config.toml
num_hidden_layers = 14
experts_per_token = 4
normalize_top_k = true
router_logit_norm = 1.0
init_std_router = 0.0237
tie_word_embeddings = "early"
learning_rate = 0.00273
batch_tokens = [32768, 65536, 98304]
max_seq_len = 1024
train_tokens = 321500000
max_steps = 5042
Below are experts of layer 2 (counted from 0) of a mixture-of-experts language model. Rows are named router (the router's row for the expert), gate (a neuron's input weights, with its number), up (a neuron's input weights, with its number), down (a neuron's output weights, with its number) and show model dimensions 0-127. Each number is 128 + 32 x the weight over its row's rms, rounded and kept within 0 to 255. Numbers have three digits each.
After each expert's rows: "comes after" lists some tokens at least twice as common just before its tokens as in all text; "mostly gets" lists some tokens that are sent to it at least half of the time. This comes from a sample of Wikipedia text that the model never trained on. Tokens count by the router's weight.

# expert 40
router:145154114067083125113142111080080159108121159121155123152147088078105080145073116025161136128075075133126137165173145126085160175081164165147149139113082098152108154117141108064121128142166085100092120094141153134150106109068123128117171140065095158151073134068112127101181148144147160093172105101124100115187097086153142116155134120123135132104123163094100070106138137192185121105165
gate0:216143174135101126087189155174127169119116180143151117159106178112113182076147171038140123127171094123158152130103111131064113181144099155141159157117093148121123044133109163131137098116115122197157114104134160140158171123108092187100088089125169092092080130143135148205179155116112157108113121148069159097101129179143134188143168149104127122083182162125073099116107112170135113102099
up0:073133107114140133196080112097093116142137103132102121098146084129109076157109096230086156140098167085130116153135136118179144070111116114145095126120158114153149213108094101139101160146154149056129137152087064111123076184135161105171163165114132161117138128129107140093061112143154069139150129114183088116154137098133149081073102112124150129177058121112181180141138102097101158123123
down0:025144110087171104106163137137126091186099119147178196086118152165143055125114116191118054182112089119120130201137117152093149116112170110147100102143132118047103143134156068095106084100115124153106135076116089141119090112160136193147108171141086177077134120158102105131092118113096139104181093093160095086137183145109180100105069085127098077099153165134155169166147093091128121124147
comes after: " of", " in", " to", " on", " with", " for"
mostly gets: " the", " to", " a", " his", " an", " its"

# expert 7
router:182122134115187156124151088098119092136154101140087134111158140123070126041134127099093135153159132139145164173155184155098116100147166124131114148194128132098170099218077174111155142124151188134101107196147163088100114168144170077177160134144105134156115177107146129115097159132143080089134143106166160158104165153125150117157109130107115196132148101107145183151115132140119150067139
gate0:107104137153099143158064112091152107140135129175156131098103122124088106042154173107077101082113126122098173146113138094162100108140089089062151131089130072098157182125143082133108104169169057107150178174147113149154149057139142140118163139113121136175082145112089064095113116135130161109175119186086175128147126134099114080122133140164170150125114105186125096155175119128153140119114
up0:100157167191147150096089148136119184117166204125170130167147083143105123112138130086121144126125140137115107142118132073091120186155129105100146035122178090077135107113082135116123121114074157158099162051182157133110138158105133080117180057176103137109127135173149118176185136142160104092127140146096137133124159199120141165147125137125164102085130176123135160164133151119121149106128
down0:161127163097123161149144127066132143188127108136092075041077162126100111100109049147088046116077111160116090103109103108159090086136172126147112141142117195153155150146137056168149130121135144092173145086144070085161148113161068149127100107145135104135086172131116141134146058116148146078185114093159160116184118086130131170118124083147119199138102066131159154072151129101067105102114
comes after: "\n", ".", " |", ")", "==", " ="
mostly gets: "\n", "=", "History", " Born", " Coordinates", "On"

# expert 12
router:107085177146175160158075105064138105148106038067161077134132120117072153127055104161139144130183165148146170088100125047115088125124117125116137097094107136126091169128094141100148076102162147158172143097104126111102169085093175174092076095139177127111145084119127120104099111146133161107063177187160127122128152116145130076114114150134094130141126085131057110095077170183156126059104
gate0:138132163136203044181123201146104142097110129134122141112170149132142135149122086074141123144114134122051121093088156138108124112129194126139095133109093145084063094156152135098119114154098156152172162078138198149096076098098141120130128151185074092142157135144122140148130084116166122096170083152216126101155123153149130079077140168141148184088147128133116087123113115146137126101114
up0:128134114150157081141077175147093097096116119098130129128178143117150165099126059094135090137168119137081136132105134116121122103124192090116098108064092129117090085154101175140154094132119173162185114106146145126123066090095136124129138165218119101122183109139151129133092099104091155078134106152188129114144140166171137107106129167159150168104142143126109069128120126147182110086074
down0:150170113169080110114123063117145119054165081221090151149169102101105144174096130155111114124112076093145146082149130125131129104137160137150167064138096087140117158125156131166093148124154123138182137183127132122121100083058080106139110168167125177099093092102092127160097071107090132067157174092118154104120171104096106079083138120117091177113141145116127106113143135120106159146144
comes after: " the", " a", " and", " to", " was", "'s"
mostly gets: " p", " l", " t", " ch", " v", " b"

# expert 18
router:162135178169076136156157139119136121088180065095144158096159090106135144055138117182173147065101124138130140167115126145103087166107127125140121123148132159136080127096135101185125169147116118130159139074117157131158107156116107133161134184129182170122104104141103134131147150126105085124150140121130161084134110071143155100161169124164122172154106117156117000166141109212113122111133
gate0:142143128140116086176112122073130089083170118113124186154142210108103130096082170157087102026164108164149163120150186125140135136058161148161137135173118149102151114095147056144119134108122145177111118106133153130151142125106142119088200140164119111089102147143162143144111115119159115093099108160146123139170094082211117122117140150172116162065108147123118123134165104155155096097059
up0:122126159148100077137101106103100111104193118113118190166116141161148137089135140149086136033175082165154159095141163127135123142058177130173156117135116143064124128079131061183135121107126144185100084130137162144067129143114149095111173145154155101145078144131148156162136140134171139075131110155151165150159090121189118082141099168180112164068090115104127138105164124162111080131078
down0:129067153153178133110143130120139155182126068174118136103151098113132116120170167155157157103132181118210105110130129189122088118112156139127147151149109142160181091110166092120188097108113067133118174178149168186102107141194199131103130129130102134188090176065164152157102110105151063105098141114136150174111130155125115149125132184135124144156091085191095171100099174129120196148167
comes after: " |", " ", " 0", ";", " 1", " 3"
mostly gets: " —;", " 0", " MPC", " −", " int", " ±"

# expert 38
router:073110096121137097100094163131170109120113123127092165157186193130141139085179152109163099105123070154123094138175120159074102089109174174135073161164123083123142168149151131103111156148126094112128163088117127079114136188061160062091118103153130124195103152122120150190166136126096065118136161061070124125154076118150121176080131166145156094118114121111155125143167164121139138141143
gate0:101074174145130147152097172151075136142195111131127180124160118126136167121153144123079190089118185133089159170113070133144104079159169159143136067144141055202101148080130064151147099081163094146159132127155132169080114171090136124146162109114118173162114122145102166141134122081153106167175195074096180150124112162081111169145131108137083137172142095135151134138163079193131116194145
up0:126131187156104158166087188106104138109170106171162154099163146131097188108151141149063140104124158094132164152110084133085117091138160142158094097120165092090089129081173086121153064141178121108142142094120151145070103189133128127138158080110128185095119117154156206130117121068126087134166172083104185141162067095169085153166185123114092095100161096114164116169184097134092123169120
down0:180061063173148151090124044149136185100095106133173110156135108105125118142181159093117088096134155126128155142114126119143145131182110131133175118116121113159124122196078179112156113075135104077106097186107147093147131051138092142140152115111068151092105168139092139101068109087138116121112127140101135096066150127085156107116142147127091135101083183107123120070112120140157147051116
comes after: "-", " |", ".", ":", " \"", " ("
mostly gets: " B", " P", " A", " C", " R", " D"

# expert 33
router:136131061114127132213160109066153158128054152114184090121095144134155142145159038081151136140155105157141097094167097121184139116127080114149132146123142112118183136159134138205125107141143120134132098136049141051122093146128118113146080169228153116151124118134114177114101156140107077084110122123063103114105116094104077059148120141100148193105207156104143156108153120102150132123164
gate0:103156150131177092123201126104100137163096121136124104128106198072096161112130029164093105096112115144197137110164123120136175138131103127121125117160128130106119165093141157123172060146120122156113158167141116156136112121112150091098069130195126083112172134165155136105154107112137153155131093067117097150159100118104096170159124120153141108128183159108112113085167096102121158159140
up0:122137150125136106155140130055147113171104148114101084091096155112087114111138036109085114107112101146145141079146162114192143131105121104160148148145193125166112142061138124120156067132102173166175138172134102107131083160122148128147092156157132079125178132156149105135152130036109163146126107104074103155159110079101084163176144138110152112128162161148120092143131126053129104146156
down0:132062160114113099104098130122103102125131135153110157183098066120024133092134124165128109114100157080090119050145101075096086132135169159049087128099147135079127167097043137148134121129136102155135127132188178147125157155137082153137118118128175218108147172085129125128139101178133146121086079120109131119155149135144092133125154117093128103135147093144142169084115181128081139126178
comes after: " (", ")", " /", "\"", "(", " ="
mostly gets: ")", " (", "(", "″", " [", "\""

# expert 17
router:144091107146134170116165105082146105104175137089099149122174147127082130103145122159109164166114137081148171129128120137079092074179116138134125139183137098092131056114109153159119150121102157149080137139074169101119134113175135082163145143136178119141113159065111138106100147142143138134130131113146096170100181153095146120174111146121122126191131140125131152127102105156128148067058
gate0:043130140078151152120140165136117145133138106097114142080164073089133161102166080173117097157114172139121160170128061127137139136175187120083105119161133092120124119130094115160089139109093118169153166176102148098080157165056129178092104137133113082140115097143036137069126148092136089099128106072152115126142172162050099125134134069115070195177128145142125061157140155107102139067143
up0:172100104162052094163124084161130064130114122172125112116116122094124108113082151097096146066148155156139079149114170127149125127107066111174134103106100146120119164126116127068139140126154100071172135097147127143124129098206139093173101107120144148164146119133203100190150077151126126158107183164106156137110124062207123116107127106133166140123100071109104156083135114076153152150081
down0:099103154090179176127156140123122177150127122109121134151208102088085116103067136076097139133083119086132101098116093119156144160155179103135172159076032153115122111078081117154095146156174106092099126153089140155150099175133177135145137138070096176150123075157159096179142118148118158121147162141111155149139136122126069123115072138105098168104128123164130127119080111151133159117059
comes after: "\n", ".", " |", ")", "==", " ="
mostly gets: "\n", " During", "\n\n", "During", "ollowing", " According"

# expert 29
router:120100121122131113162133113165120113156149131116121097189105071152187100094123155113144113184140107167120079153118101172144196077092126153121102155111139142125148122144134127056124118181159078125139133085140116100101085100072057098180114140103095138131080127186152133134114070133133170075192104139159130083104142160145136146139140149146172091173120140111128145151143129113088079119172
gate0:178121126115119117089111095126110148094166181083189140085066126147174141165117156114151093097123102161171117141099162088077119147138065177183071127132085094162102106097044122128077140121119162126150077160140086133192111127163084149127058099174182108119122154182088131107117056180086083110143127155143161113127095108136131141106175099128117149181112108146120129139155126148188049132177
up0:093155192153143171111134166093129142171137132083088115184187188067086118104182141109123139209131190114060131092175135172121172063101218090128152132124129154142146114139168136111142098142129152156143132088107172109093171171143192112109159164138103169124128145125165125109179118085143135107128110094094129125100183115104125132127068202168195175084196151117093125098127159125135197107122
down0:126119132122072053137114108120113123055163129086096125161164137163157077103085084138141131118126159118110122085135131095110142088192122122098156125090116181155168117131145136051123097163132143159123120104063149107148164120170192157127123123159156164181137066149160143152154220102091208089117119107091122113136112209124095164129152124195073152102170144119127173109120130136071109145154
comes after: "\n", "|", " to", " with", " by", " Born"
mostly gets: "|", "=", " Website", " Coordinates", " Total", "ruct"

# expert 36
router:185098126142112132185130129149160164091142091165150078128130092116129178179164170142140113172118138162189176204151127071127131082119149069134125114108163124158101064159076135080078138147073142163137160118069110110155128124105197147111138153123151144166093133124149134129117071102139090089148112149121100158170164068173124153133074122088097122166193130119097112162172132139099177190086
gate0:148127118174071227124157129138127163112117164137086107143164086167129116142167167144141138124151156161140139103130142110121102126100088099072222115131063177147098153173117111127170103096177139100128115137116112151167128157113157110146139116120096111145090075125186154109119120119104116177181139177088141126082127163140060072092113113190139077122164170110120138172120161145071195132148
up0:155156126141142110193115088131082091113124120125117144150063153115109086135096124131149174172159162120067101181145092121090183084182117096115108167131168107187124153109091179149141112111085093181101076097120086148042136149123150133082105135132126173123092171103151169177111165148140136157198124129158152173132128128182180155145184074175113141119160068147132084133163130124160142158074
down0:145163145179094175123117182158117161074105172100058126052096141126150061138152091105111175163117178151143177089173058156068100087158129153096104121103123133179161080111167170150137083174098110117066103136136114097092139131149164138158109160144189163110157070128093154129107200133145080090140113120135106135122207086153082090086139127100127123128138177138136101116168184100168155090122
comes after: " |", "–", " (", ".", "|", ";"
mostly gets: " 4", " 3", " 2", " 8", " 11", " 6"

# expert 57
router:142177141130140148117089070173173140128080112151057076148092112168090143147114100147174088102172106107103167133127094135156091093101092133148087103199103183148138075187122103084148047180109135058187054135199145140130147216180089159109087128199099042102140155173169084129084078106053127061150149140133116114074157125169151157096133130090122156130153135110123075161156121140160145097088
gate0:172093147171208158159077123151120164126102160112114122106089166086154102105099121095095158175152122085121208164131172121157082131092104111164127171128196092114131092131167097105182089179124154081112094138180167159191205166109142112147102121068080102143089136147133087163219149107119089122111080149073143100118140090155098117084094126147137081134157137188111106137126137112130123127098
up0:181147168123158163107096114122152168155125136144084136118129182082190100153109116091111148152154085113093199124145139128119032119058139138211145163116178124098117131144137102114132090177112164094121121096166141198164161154112133114141116143109082109108077101155101102171186124066096121127148088123058147114088125164177138159102057110145139100110134161163151119146123137132125110104091
down0:127078137166120172083080140104119138137095107113155090095161127093102140143176116073147072108137133169138108170103124111062145052056107116177140077105111128153051147153089097116157128106123175120143101136121156132098104130126158112128101113116143133189104134145134129133140116154130079096129167107170147094152155087162150143147119133117118094167121120060080157138087154161170109087156
comes after: " the", " a", " The", "-", "The", "|"
mostly gets: " this", " Total", " This", " time", " high", " round"

# expert 34
router:125139108080150137157124130199117107182136176174157133170118138143139146132135109126165094098129068116069095038096152095121115146147112250168160094080150145096098181115141075074094144131118119099120171126124140138115157132148123130100107142155142098105161114128126152148098144058147102159161083100141122142151077136106146138162136118188125127063134170205075096152110191090170133129108
gate0:173124144082166141139077074135116152032114157128128134145076128182103152149099133149131121127098086106133143163094126133139054130163222108102115131122111131108143149131145132147141152088166136102068164162124103110093181125178145169074161098140111130056107142151132097137118133072136137122101093092083124171176090093100095138153154172172162109143144131175088158129148176076085102163104
up0:118115147117083106158150150139048100165132090151111199146150157133062107092142134086169144136126165142175107112131165189194138111157112117108108144131172116143156108176147170144112129129154066151055104144157123150188089116190102102137116104042133094130105162130084084136154097127125090124168187138103131075116092201076101097164148141173130116162105133078149149089136113212146116148119
down0:150142130163113115126150110107170143185155125127114115126184118116106100188135172136188109132123116131164117078109118172145131090129077124110156217121172135146116036107125096141164152147182157118123104146150121122123084187086145093135150103141159165112135131091097105146169167125058163105098167188119102095182073109103187104106137130140089143152130100147169106167164123161137192119084
comes after: " ", " 0", ")", "%", " 1", "1"
mostly gets: " |", " March", " January", " May", " September", " August"

# expert 41
router:138120197183104117158120112146188150083071130160137130164101123118166147099179132175120172189137163178138164165076115126068136076157183118170070096114060143141160128125153114113132121148120104126136063117095149121112102106120155162134166126084121099139132110070145115090142073115104148100175132142172146150135142144151165117083078197136075092130125168141120083151168123106072101093137
gate0:178138097090098111196109142124114103103131158149130151120117109076153163119133093121116103116148172156128172113183118130118105223163137153084150128153149104105150112139160034157150107144188106139107124154177161111140109124121135109137122072090133112063076113140124098147117130156133135108080163146097129107188144131133111148112112150183117107162100125143136130170099121159126088154089
up0:058105169196115146053121154204138080166154121093136102108140149175165155168124154127106203090122069123131092137129116114151083080083129088197124151060108114152165113110145172118139164085137164145150136092082108151110174110095138168132079168187145141153166124127148206155166102062145161081128067097158120143119107130114124107123155098116133131055110165110121127061110154177110105126160
down0:078165165081111183146122144136087112056143088141117121117122149104103176109142169134100139203100129081078116153175099090095122129078154141142084184163133083109133125065125122109117105178115160128104167131103102148147106149119197109174180124101139123060178153104105110141092122080160098129081101035145094137139129069155099121144115163152115049119137122157089106165150137097095125102106
comes after: ".", "–", "6", "%", "8", "7"
mostly gets: "%", "000", " km", "50", "60", "40"

# expert 54
router:088121142161132138089079135140089075169121141138110099100131115148165110092146130124121067176118225134167096055146066118127140125144120114126178140128096105131144154094099099181177141127110152179194183102118140124149142094127093128094132124097091082129140136178123119143110103143102118176053110109105130120129124155210108087099116118145143126105101077093132130111081103122108130141016
gate0:106124120116126141149128150119146152129071151137116101114194170129119146145157153147107132124120152109156090138115091126208097159157140109118127168109050090163058125118139090115110107147111109125186156135154108110203115102090088126157093129107147138117165114160100119145147157174125149150116080178149170100095093121156117063156164126134125133149114152151090141136127130130105075091079
up0:171155136143149151177130118124151154113124078144120142161153151162136101125124106163187120122131081092137156074174159140109086134084121129133118159132135132135162145101106127182133159107111151141124078126120118089197087087060115139170168103166114153102121119150137180094092116179181119082088158133135128070070150096178164086079107073135102115127156168132168119118116128067049175118159
down0:086135118150120122081102132044169065053112087108091127131144130126117146121083145112085107166094161111135126063186137117151104105127095108134142108145150122114081141120113167174147177148125137119182197044195151109103115167169183178150127124114130144070139140129156151124138142123102092184112127134155143092079111139073116087166071106115152080149152163170180106107134125107163171060076
comes after: ",", " and", "s", "ers", "es", " such"
mostly gets: " and", "),", " or", " as", " who", " but"

# expert 13
router:094102117136102112098136170136141108138097138231118167092140216119153075062212119084123122101068084142134122122182108169132111117050078149172150213120104116137103140102137169133082127126132091080096180145154138099125134136057129108095069109141110115166061165161122135153157180130123084148131172118114095088124075144097132146081156123110130085160113076120092102094141203160205109162125
gate0:105090173085124145161134123137166134191101115147142086153088143124112151128127147108074181101115105108171135141101142132145116104113159113158134128123149152095105121157144185177177100133174120144078113197119122167169079064159125138107079103160135084181131116057087149162125105081132062116214149136099093100142137103170097146119108131145142160162117214115160098125132097138096142155191
up0:173201083116115102103125116136070144052122151111131208105159104117145092158140117177170072170151124189123116099160111119112137130161124167082139086128098142140144113167113068110058138134067155138151145090162127078108184141157140117158138120098126144126132159156139154104123165133127193120059081162117159129112125155110145078162142124112098107090156055131104145091103119119155104142090
down0:173121078171104058173134104074113139168145078110084129121121129123171086120118120153194132170198052110187077124182160138184131136104187109160107187172114163174141133169119099147047127111067164158116131125106074126111098151115065116182155141126127105141168118122145117115122139120107112125122074140124184085097138171151084162116150103097211151154145141125130176089108104121198151116190
comes after: " |", ":", "-", ",", " the", " of"
mostly gets: " P", " B", " H", " T", " R", " F"

# expert 48
router:075094170110123136101174158134073104162160178106137171158139172161154204110036130121117140132098037140059152186087187193112074206098127106084122098091109202149176163118101182118210130152135109113147152147119158095124135115124164101180120138150137129112154150147169108095095162116124167106158148117150137119068105116133134175129125149142167116147108166174148103144172148159093097162111
gate0:141090119125129168145074081117100113109132107128136115158107118102125058127214114110113067117172131142094137131172181109115214087140139075101154173103142111156109133093122152100165077098154120127139169240119086140137132126144176101085124101109174156105148090152073113132118094113165174123148163121173145112169138113100146146116092137124131120132145188160162116150134143113136109131122
up0:135099120142108145160143134088093098125100075039218132145123112125115137141105136137120158114084163113153067099103183128157147055137135103148142201132103119220117117076119139145151129078129187153124232156105105129163170128150117114106111106138113163173142149041091119101137116102111155114062169093191128108109132077103156106105071141100128093069103164190136169114129126126107144110088
down0:131112090120157153151122116162114140096079128075136136154184143102076179057117122086102181121151148150086137168209140131125118092103129116133093132096078121135112150088072142208083094118104077132145120105142112123129152085113060144121095119151053120178148162073138137077123124080126139147145122076119168193171087138089161105106080149136114139082116149119148086180103144131107100099180
comes after: "\n", " \"", "-", "–", "===", " 2"
mostly gets: "-", " \"", "–", "/", " '", "—"

# expert 35
router:133142096112170126140125128117159117141147155120107088121167133137192144120119099164091112111127170133091143094118166093088172098072170152119126100114209107147139127121149172114079126120124122104140100128148142129087101188113209076053087162142131134092177063223143114110107099132074128087103138122101071102104112132096178180117092157082130048087156172116115179091140153183131153096124
gate0:148099142172159099082115140135129137048196168117167126101088111107110073119143141166130134139141113151097184112149170125127126135176178127113129186150119084121099152065165150118130067088153120127076115118105103079154139133129099187120144144181215198106156159133095178150155134176144129143085129160129073205098139156173176162128123119113102137155077115109119140126136148169156149111083
up0:129173145096131103138096159120113130144145146129112162139125114130161164182125158118090144185168143134137120166153105177175152124082066089149092112146144162064121112152122132096132133155124172131127160135125153189110092107120161061094126136115098070170122099147075085104101154070178132166119133093086151094159150130127111104148162190167115116196161112147093178129180138097125110141113
down0:137133146118119148133151061115036104141099158115189143132134097085098139082108110140052129158118141108118160130113139069103103069065128134100135155128145120082138142166091154186138120132164065091103176062127124133141173154166173138079126093194116180134120109081175088095127116090116147160115148140135096105116184144087163116104139141175036121115134224113150168128104136126152170090105
comes after: " |", " a", "|", " c", " s", " "
mostly gets: " ", " c", " s", " n", " t", " ins"

# expert 21
router:113130102175158165113147136065102116109117071127104197153153169131115106162194157155105115114226142153138130136110118103150129126169151128156125176017131164091097145098178136116150131067121151123109115149156094141065145148107123117110149170127159123182113108121123137129160155120191108127111119120174165127135096141179113119180103137143097132139131081147181206141173145153100117171141
gate0:149100154177132141147138132069120201094080081072155100144083147082149116130144113107161164160113088170131100103145146205096171109137108107160182184123133108142140105081173125085107097119127143136122125133075078118118121185105119178144160070087166175089144133138168126145142132122103144148124100195121065084158115098120155100159184132153108117114154102104128125178123166182104121101128
up0:194126151152151149134165174070128149084102081098149121193094144118141156122129164138125167213098110182154093096175124171069170103131101128144164157140141144109160126137139123080126123130130094140132113153116079113121092199081147184154163112103159138083187133133169111157119124121139091104132075166134053072163088087128151122157146111163111108099153106075150108182164192226078134092158
down0:152161140111124133144170090164135184154158146090092181065143080143086142078166131116050073086098063178087138112143122163190139154167151103146105131088193133092178092176149094146122122129116080123113105121125132133128124109139130162095118128138122138156130084130144118095158153185144113153112133111197170127082076148080162200087089135181097044114139136163128072109122107128093159134142
comes after: ".", " in", " No", " 1", " U", "1"
mostly gets: " in", ".", " In", ").", "\".", ".\""

# expert 11
router:075182136122099107136101122088125091127124140155074125145095101127195138107100087134121096085096148097096144097127157080105112146183084149086102172151104134196135148084150068126102135094133143202085066147188107086111110085134116113130133134190094127125087087132185132117091158116183138132105105092106154147143078155143103128107117131112147178081086092128153166144110162108159148100065
gate0:149161100211133176125100121113156175116136144102131121135101163121164160201175116115059158133153075063188164147182083093127093162143156097122150114180190064109132137147129113119146155172092139162140096191179118091170152102175134130145139124145090140109189168156136096158163149151173069089129135086131116135097170140089166100126137157128131136106143169146145130137132096116113120182051
up0:126148103207107127137133156148148135146147089149090141122132134155175069138142131062150133116159100131123156086162128117140125163096155138073093124187175129098147087118102109144099105127145159220143139097158167082109127066124152117168140157122099105138174207118119052167162098120173150163100173117144179142134137145125114156069121064121080108122137193075155088143104175090097188132150
down0:122107131115141150087155183105108109166091171127119129129136120064140134110097102091117120091101185121083139115134087165125087095122155143113077063082175139129133172156120097143089110070126105111144158145152086128092111105186105130169157134139109101107121099089160149129119149113125037141176108122089144076104167076177141063202124160143173143148146138118135126050100136132151090074078
comes after: " B", " S", " H", " T", " P", " N"
mostly gets: "au", "ou", "az", "ff", "ever", "ri"

# expert 51
router:147173157106124136148102101102141117078068150131106137161155106125122134117077149128079099155183147162076068081165118143105147175123183092131098118140097179198169088146194102150114130059118164148187116152104081117164064119142143126155162122083105160177109159100159172157132134149144139164068150127158153131155141179088140164104139127098185124138172096174149080121136087130110124086166
gate0:132152176166138127152140168158133053086124199117092088152175142149141114115123144149077101137196125192099115157205121093104201121124195068155133142143196161137152054170101103179129100098091116145174062102132095179135149089080197123144140103157108125114087112125102156177147105059102181122151088165117179119177064134118155127146104097142139108146111149140142162141154061125099139113156
up0:140110123121139074095147122106147148195140085157118096129097109136086118116166089155123114096091155062129147119066165107157057129144117192112148111207052115115135192093142131087111160151155099127069134165169199100149097125135050157114171136122088133110098110217131110105104179171159069120111147100067146083050090126140094097169167138103120123053145086146116171127117159077147154119128
down0:148156151075123086105099113149135129159098115145130079159188106167116129098211172130130143151067130076073123082135137128136136106193111140091096148127150123129150117091106150116084105135172182130106179166172114134148090162135118135126127034095046116122146138163222116086125154146126114150187153148122139127122172159144068128109163177129120107057121099141181128133130187165160143142104
comes after: "\n", "==", "===", " =", " ==", "In"
mostly gets: "==", "===", " ==", " ===", "====", " following"

# expert 5
router:140139086154155134178123041180105098154019175087141145136125138131093144150095147137129134069125115085178096096135136108133150113107081116149091109100143176140132076150133107080135067154147142168106146089087155104104214187077136070157119166124129164113108142189124077110092117081171122144119130094174081129195165138128099109145124156126130114152122141080125101071110122108092073176122
gate0:151145093082136118175106114138090135085134131112036121128161089137151147108140109177163120093129098081138135140126164107152115084116108162105134150145126122125087112121127120128127037100180204137095096118087142091144158127078123164134148091167140137080145108075139115112121108108136146146132120112127082128168126081136127151164166157199042158121115160093104087177139108105168119126069
up0:128147099106114129209113136145082152101133128127042132130158074095157143086147118161176127123088091079153115131105182116164132122129108138085134162139112126125074136118130119165103050123159165112092100159100154072170152142099105137123153090146121148112159095111133088087139115071167151153113166106155089137204141076151147140150142129179051156132112137119107108164156125108163084115079
down0:162123070205123199102114121133135135081134144091114115120151065120166099078099130138162078167143145140189100053099077155140129138122063097068137087182108152085110099142148158140138131176180112105098074152107155111121128135138123138085144085104057132088107123129111085026145127139169125145141152141165086106139197159144210169157134091205045133117161127083121136128154131084125095097164
comes after: ",", ".", " the", " and", " to", " "
mostly gets: " he", " it", " be", " they", " she", " out"

# expert 55
router:189137131181123123126082122106102096157110116150139084169153141141160059160115125089132135155115091051060139104080087090155071116136107144135090174102111152124148110146083135093101178116149103091093125202100181132111140103149084110177167082146077068120105112179166133174153134139090075165093110149149129104203181143138131099093072075143148168080107137147131105193193156119193123154138
gate0:145169156152119108144132153104116095150157091084109170169099144134073157109057163117155151136114157111129163117177100132070191132185168145104173083086136159152158139063146102156149130107079080142102134143128122123157128175166079188113132151162128179105151140131168119154093122133140176173156125164151224109121107119162117112152124070173083129086171125075115105096137128142141178129133
up0:115132142139139122110118107134097110192128132092165161190111146120078165099077146112082123189155137087122152101210135152056133116097164157124145096076156137100145162078092132119111158123078143124103181083152135074112148163139113173092107140189122138212175070178199160208173113138152130156107113122139161107113167124135181150142034072124093119096144123095108107118126144183146119094151
down0:141093168163137211167165175136150128107157102052112110166112135089079095134165145162154110103146119103137143111134129125124141114145131179104112128135134095167131097121152107090096154171161142141099090148118103089129103158084145044146148092173111133178117153042159097153123124035154059114075176140143155126108132076151172086098137119108113181143139138140155133170180167182068108126094
comes after: "-", " |", " the", ",", ":", " of"
mostly gets: " New", " Mar", " Ar", " Le", " An", " Br"